Experts of a small language model.
Size: 15 layers, width 512, vocabulary 50257, 120M parameters.
Training: a variant of Adam for the experts, 689M tokens, 9459 steps.
Below are experts of layer 12 (counted from 0) of a mixture-of-experts language model. Rows are named router (the router's row for the expert), up (a neuron's input weights, with its number), down (a neuron's output weights, with its number) and show model dimensions 128-159. Each number is 128 + 32 x the weight over its row's rms, rounded and kept within 0 to 255. Numbers have three digits each.
After each expert's rows: a language model's description of what the expert responds to. This comes from a sample of Wikipedia text that the model never trained on.

# expert 3
router:131106130131147144157119117153152110088132083130157133086139144111135146126096142148165164120151
up9:112176046178219166103115141127095138081113112135164148119108097102123182116089112132161115135116
down9:176104092158138163196121102100119107145047203174164132125128129146172117100149153120070102097165
up10:153178079128193132083127120137142080119164166159198079121091157137167145120104109103117127123142
down10:155142139149104144153076123111063123177085171114114158148061116132126156167148159126154127157143
up11:145124175118097119194107114141136091100167134119185074158109117114056146108175123139154137123129
down11:116126134136109129159138086162087121123142139125093140151100183142146149210143188107072143106156
up12:119163151104139097145101127151148099185116142143129061144134160104123206142127121123113177143194
down12:125145129110140143139116118136122122102065115150085125073086143127159101134110153204119128106113
up13:126093128176145088101130072142095145049137160167138157068113068141126112099128101058097110125124
down13:187102132144125062099114093159133086145024100155147132059152087100178151086143160126109150075132
up14:162161104155131113087152098137093091123127104118099117114106141137115115133170151095152132113168
down14:121153142169086129140126103088083107163080088111130095107131091130109185188137163178123132101109
up15:152087067107130105139074105137094103145138163123164095133117142102155187132109091126108172147152
down15:114147088113152185112100142119115120168117103171110130142149112136132154183148137117184147086168
up16:087116149164128063192142150171121127099103116140109094121135118110117113155167160140138131104146
down16:119100070142133109120087117101130098100128101220104126140097164164107176171142122172135071160191
up17:117125109219131123073104126152105146132117138154131080082131060096140173099170112121171154089135
down17:121125128171095060135156130121120094150134150117135080121111130064132107103114144124111133142152
up18:108115128097138165170144131143099136106064138118138086115175107136116152095126102141125139146098
down18:138114139148144121138152109146139133162130155158141107143156129173126117043133102156185192117118
up19:145095130109124094119148118097136143077117137113180147123157110079121130112152186181151147213067
down19:158126202118183123131137148130099120079115103151121129091073097150147115106163148085154114078172
up20:155117130144143103180136153128127096068143112155149116107116142104168130146127081139118120107156
down20:122098136169148155104099078106116127126062108098095108108108088124165119188096099128137128130067
up21:159144101105133093155138119104122156060069120149126129079106138149151125130102142120145143088129
down21:112097113115096118079113117169113104176168128158094158160113122185139136194141115173088106192134
up22:119118124101151162136130087162122092084103127192165126134154115116139184146111099116124154142117
down22:146165104176159103060156145111181187165164096119131129183145135112143140141134096135119134105169
up23:146137093145195132087083101115095135080141120175164161126085117067145170158103115185098150097120
down23:115163117116137086149111128129131083178132104114164157156160058120097153199163139170137117163132
up24:211161166105118164165115100120093166102143142133146089091139099108094137165170145120153121113138
down24:093085140075118174123165115062134095110139092087137131179127119168079054128193113142144168145118
up25:155132121176131106063143074104119143154149116180118124128128137135130142115125147072096103158122
down25:083148128152124124128161100130107176093122136102095112086155080151110116134151194103108119149136
It responds to: First letter or opening piece of a word, often a lowercase verb, capitalized name or number, such as d(odge), T(riglav), 106(4).

# expert 0
router:148118141103155144094138183138116141123144124147140160142131140163143087133143088134086137094178
up0:083125178123120101149150131153083147133144128119163159092082099148136118130157108186132098132119
down0:134116136110148151153183139121156107137125085116094108127177145161104114168087079140116172157108
up1:138126125158136160164168147145082096150188128162095169165160140137129123190146093133122173169170
down1:193180080144120109156129077227138181108157153125118136120125181090139111176126060180129137132089
up2:162136121109150124101113134124118147147106103152099113135126146153166222136111135149047123103129
down2:075142125141138120150135055108136112134141108131133033103101191116136158148182089136121094085056
up3:124063105114160135056142121148151122111118141168177202219134078143106108132029120112118115115156
down3:153082110135095120151100165095114076129104137124117128083156083120124144089109170133127145145150
up4:107138168075156184186124176131127135179091204151163145153070145143119081125119133128102172109154
down4:124111097137123130100196116135140136143095152162122136096114085117127136157149149133127184104093
up5:115130156111112101120145141089090154090148101167154186125149075154118161094163151088115094142120
down5:125142149127072116093129126070147140179105153133176159147138126114145111064138093112151096121133
up6:192115119150156101094103118129107090115140182164113075142163079100151176120141108112097174120178
down6:122085094120093211114097122146162161110123174162135107178177097174188086064142156093122137146164
up7:133134130077120075158096192119087160077162149147154122086128117064122122187177171104159102123149
down7:136134132125142160164135090116143141121086110099161154139125093170159146134114066153152122111142
up8:148183121194144142165121114097081134145142090167077124103089120133129115152117164128119156115134
down8:105136130098121105105106087088137133092112168128111143171113088129173170169135179105102075142186
up9:123107157115137090108112168175165160134110142145100132069128090149164120101063133136135197131192
down9:124096153128128128193181081131172071139173053115090173052157155174214109199144116128137164162090
up10:147078068137117173144095142110142172087126182141146130110143087103144096127158092126155126107173
down10:103114139150124141123133075140132145052213121116131144087099142126112232130041126142149132121114
up11:118109110148113166177182128118113152121175106169081137162122140131132089123144124125105128111167
down11:177136158135126126116068109132133103138119075181105161109156147083087115156114071122100117123140
up12:144143118136137095140175132141105159115148127113134122167142131122125119137181136097081135147193
down12:111092139124089092127130130145070125114124169139117164097154120114102149067073120157136125214098
up13:129105079093096132143158138105109159088132152084046112101172143126123098084160132121097126153189
down13:118117086092125185106170150130083139166127095140123108147144177054145147101107139120131144086143
up14:081116094123137097100190156074110128141144164097121127169070157146139091163136122137087113107128
down14:110096112112164087153169143108139121177093166084118127081135079186133116089137127091111116196106
up15:143146129107079139095125082072124159167129122144098139138065092110146132109105138129076128107236
down15:084120137103114171098132079092144168147155132099164146098176067139111093173127126123121042101108
up16:113082157146173117156137120169093124171103130163187107129113143181137105143100145140156148102113
down16:136132158111146140119132149074143158117117151160180166143222127121130155132117146158101081134094
It responds to: Possessives and determiners opening a noun phrase in prose, such as his, its, their, the, plus first pieces of rare names.

# expert 11
router:106127141111170125116096086196139165075155154089107129123116107155130141155145169191103219117177
up9:132096129156133124135137085149131188146120196157151110167121141077094074106077086102131115105101
down9:073073146094088112209122101067122151104115097136134188144171095140182090157137122126085134135177
up10:100153120120107095187120115150157120180157097127148126158160067143129131148210195123083163087130
down10:092123078128093106060060083138117070056153151180093131146123107143094138248142116106095163187146
up11:072101125096112145114108145157136170162161175130140153113082123131112105162125120210127125138104
down11:127075145156091105135092110108155138165175140114145084171134096069111142124127119212152166105088
up12:127118069110123146113093165140118118096079149152099141152165096094132130138131100136158143137103
down12:158170158143137151085099137140125136079133119091121144127122133156149130169121127166150152111142
up13:106108074064157158178154099126140108172087138156130116215106192093114150130145098094189140089176
down13:101103160117109098150098118094102139146068130161152116110155149075183095143171149123066080086126
up14:138085146113117140085111090149128184104138133091114094161156134167129130139107112135200107139107
down14:118138140147106118111098134121085093159120109141080070147105077148083127126096137170184137114139
up15:111145073085171207151197108147150059134107120150154097179078107164100148092115112100051158204131
down15:165120070133101141104145121166137093192094109073132108110167148168138190036186152148123085136186
up16:132139155138104153191136100199123109112118116077139083197146068160114111170173181162043124123096
down16:088086114184146203139149111136135134148080137131133162107121119173137175229088101176124147157121
up17:187111141138168119166109125144206151091140103126175151160122135142072164079183119179125149113150
down17:195123122115101112110081148042109129111138077167156124136158165118167144080163123096167123167158
up18:093134117089141112170096155137149114086111073103065087135128073150111139159087132177122177171171
down18:193166126103149099107115095140094164135170104135115117112117144116146077066116118168145164117079
up19:117159051153157142144059156141147101156101198124063123113136186140126072136129115153134158104111
down19:167154130129037138137088097212092106126128086146096135121156171208147130210118128134147112099083
up20:055131153149125149108146180159124162116145107093133145159158052151054114156121122098149133210175
down20:135113116108162125151139083084075156198130130122135101165114161127118140185162157124090142092128
up21:085057131125087134137120153140069191108183132086111161144095112175110135160193155127115151106151
down21:155154172085191126124140138124111118127177090112144158141156171185162093148083126144040131122170
up22:174165146176167127061161131159137143097094244100109132078148092145092161157129109110117118120145
down22:139162100125179170090123121195123160071116149077100154117117099138091149176119120130103151092090
up23:109096133235129127079104102143173087110125068115170208142140143152085112112149142110130179095110
down23:133131147058111120101111083155109144114166115135145076077144112166112105128164142108191055119184
up24:160123160136134128115130102103114145145146099137098069108141156086142074140213149162176131086195
down24:112173107186128106156124103073109152088140143090156123169136191128091105119149163128157151130102
up25:103192121080163177107172126184128093080169174108165163124131145120097122110184152141131146154123
down25:120172167138157137120138106081131154082164096115143110084119139111081058135137119110190129115134
It responds to: Verb and noun stems split inside longer words, usually before suffixes like -ing or -ation, such as disrupt(ing), destin(ation), encrypt(s).

# expert 17
router:134154128137136129151156125220135110107151138134043128130117100140171177124139175152107157127170
up9:080141125144161116134149043230147134143159146151114176158124143098110187170108161112106139167126
down9:092140107129077169107176167161135151141152135161115132113140111109119143099158128113141177154102
up10:143129140144120102149132094109108154123136154080104190181142089149110133103127097121126118135123
down10:149127154092164152071152112149099170133086120130099089107134151139081168184119108100129087137167
up11:079096086121162095096151118191103161102095194146125119133086082115120168115136167146142130122124
down11:145127100100129138077107175146157122105090108084112122160083140139145109149107128101088178137111
up12:099114111100159091115202143147208156130129129109136109159164170138193116126159074147014158174150
down12:126121147151129186182152122145124100107099107075126094117114132136135063136084147129194125156151
up13:136136125133102101137120158148178150103143169128122147089081145120142146144145143102144133130119
down13:146112137166084081074153116123105172097166085155212142078091150143192122205138091110158126142094
up14:128175098090131119167191084099138205129114167129097089123154148129155140122102143133161148128158
down14:085186149123127119113151149117140137205169180157155130164124127148125128098104142127053141142128
up15:013076100178188166086156159109140119102126167061148123136083161170159163134152112131129159137141
down15:124144198102128150138088101121131167166115103074094141127114129174135127139132149158170135120144
up16:087139178152113114194152116128216114159158103138116141091105130098066127147126177180180161144164
down16:117115127122096110115110093155127217148155091169142044138130132210163144152161118147102132107142
up17:127108065251069122212116133154184161145075150108140158141081109160130138159139124109079089124191
down17:116190109074175087103176159133088152159114126130146128145150146041127073127087069159148181113091
up18:186129076122161110142168113154135177171145149156106172145065131135171153104175120120125190155193
down18:173128161149099155138126178126118110115132129170139080153119148093190117157157126136124117156140
up19:078149113137087128165206109156109099145113194103147163118149165140105189140137166167114108057123
down19:124098140083136126073165135132117129138124147111183174179092124148149143145164076119112140136141
up20:139153111147171117171077159207080122168105133123103108144089144115067162118169158091129113136151
down20:116095096108130158109112166109127140090100130161090149047147123090170161122125119141125146108162
up21:148112181148142112138194161174124093106150145139159131093108101144153141136110122144138125092180
down21:164098132146168142175128179106145113141131097109107158128167208057147106141122134147110090157147
up22:120127127112087123136161120119104099072133131112088154132148176134122085188162142111058097112149
down22:101131117060109216164145112147118123124157059081133128133116106134171132124062144163186148104071
up23:051136103112128123105137079132083105080099092129092140105171116074134148187121128155113165108128
down23:112127115146121069171115131098120135121141134143104095138153109129158154196168140150121142112124
up24:166109120186190148128100133158133143085110142131079141129124097147148162106109168115176189150158
down24:121062108133112115107090137160132181120126062145146062162154084093127163200159120093128119137123
up25:113216119106116062046098124124104146164129115078095106131133142120136113148225126164115108095151
down25:083087125147133115132027115084120156140091144167119126106139138165124124152141149130145066170087
It responds to: First names and opening pieces of place or club names in lists and tables, such as John, Los, Lincoln, Cheltenham.

# expert 1
router:096121123059170131178105152176143096137190082091116115115147079119091168147135118170131176095136
up0:140103098137127113097094105130103119103119137163119155134156130131119117194211137117084164129136
down0:093103084083142073195110122097137101119106167041111147126139136106188111166164151119122151155094
up1:090143127125115172155094135110126120129120100117166159163122091178097190174160128091129179161141
down1:162128125148097109087143129114160118140084160172070149123136147125072130133129056147152112154167
up2:103147057110184102127135141126146079110093138102182132080076150082110140096213126160142129152143
down2:174132130099156184080099107129121090098122132147101150091178100061121137139111122133189222123079
up3:118104113096137136175118138104097095074154106187100166160147059114122136199097143159122180138186
down3:175170136161143085114055154154194149150161159162159083108104187126177079081148114074095148128132
up4:108111105094138185195102087117104117171199146090161143136172016115107125135107167182128127110169
down4:087092180091138061137095059162101064145119127126108134174095151119164103190104168128184120027169
up5:132098128097128186110093148116142146125191127077116096136098159160046103082172146132143096101146
down5:124107135125135106134122101101112093177136085136160117150098216150117156150152125078186113142128
up6:099140126143144094113078124149117111195165095137100107148105173150084097136133138098123124115133
down6:080078092124107090145100107110164144157093107169069096146094088130121130144094139116093150107146
up7:127079117115107111164071146099110102145204103096110125137167095149138073092111144148178142087142
down7:134116195149179108166103132100134114087076088089136110115135172158146109139124158108177106040090
up8:147126125093128157097127134167056085090126138145191114085101077163134131126140140123195156116143
down8:097137161095121147080087141133096093111114113111084121111129105162145094148130186095074089113068
up9:096088080102108148158120087178109178107121150125168151114172021164136096135164195093065093115132
down9:162114122205142128119149140084128161142127119076138183102162144105112063152159133142172129143142
up10:114071136087092120179162142187145132085123137175129101174122154169134106084154139168145177080227
down10:079125177071139108170078177126130109076118141121116077136157106156119141167109160150091176129176
up11:116087115137143151163092126151096105071089141161123135166076093180079155116154153157158132128140
down11:129121159121136128163150143075127152105118122102091181132141172087111132148133155130149090119105
up12:094150149108114115129125182097137117092153095151050129150126109124072200141126108165136176121150
down12:179141134114117100139109102180200151127161157167097108137095189098184088070112164134122163141133
up13:112150083089200117190085167141115133104129110143161174122090086144085214083144177116128116095101
down13:144109157128192107104129133194176124127144144143110152078151127150152156104113177160148142106110
up14:130117161134113084101113100157107143106101131124135119156149071136136145135153100140139137151112
down14:163114111160101108116134103101110095048121113190083147114076145149114135133148105134148121184145
up15:115069116100134106193100038100170149162184124123126189173164149173107166188161088169166101113142
down15:120097133136130127133117085121109109126098075161121111138125122134158128157211206103147151158130
up16:141114029143104191129090107165170078120217128136152082136167127155101135136127160159068170121126
down16:167119130153153115171136114126149078165141115154128133117153142134119211150139132199130143159149
It responds to: Word-piece syllables inside unfamiliar surnames, place names and rare words, such as Warzycha, Niederseer, Coubeyrac, Imagineering.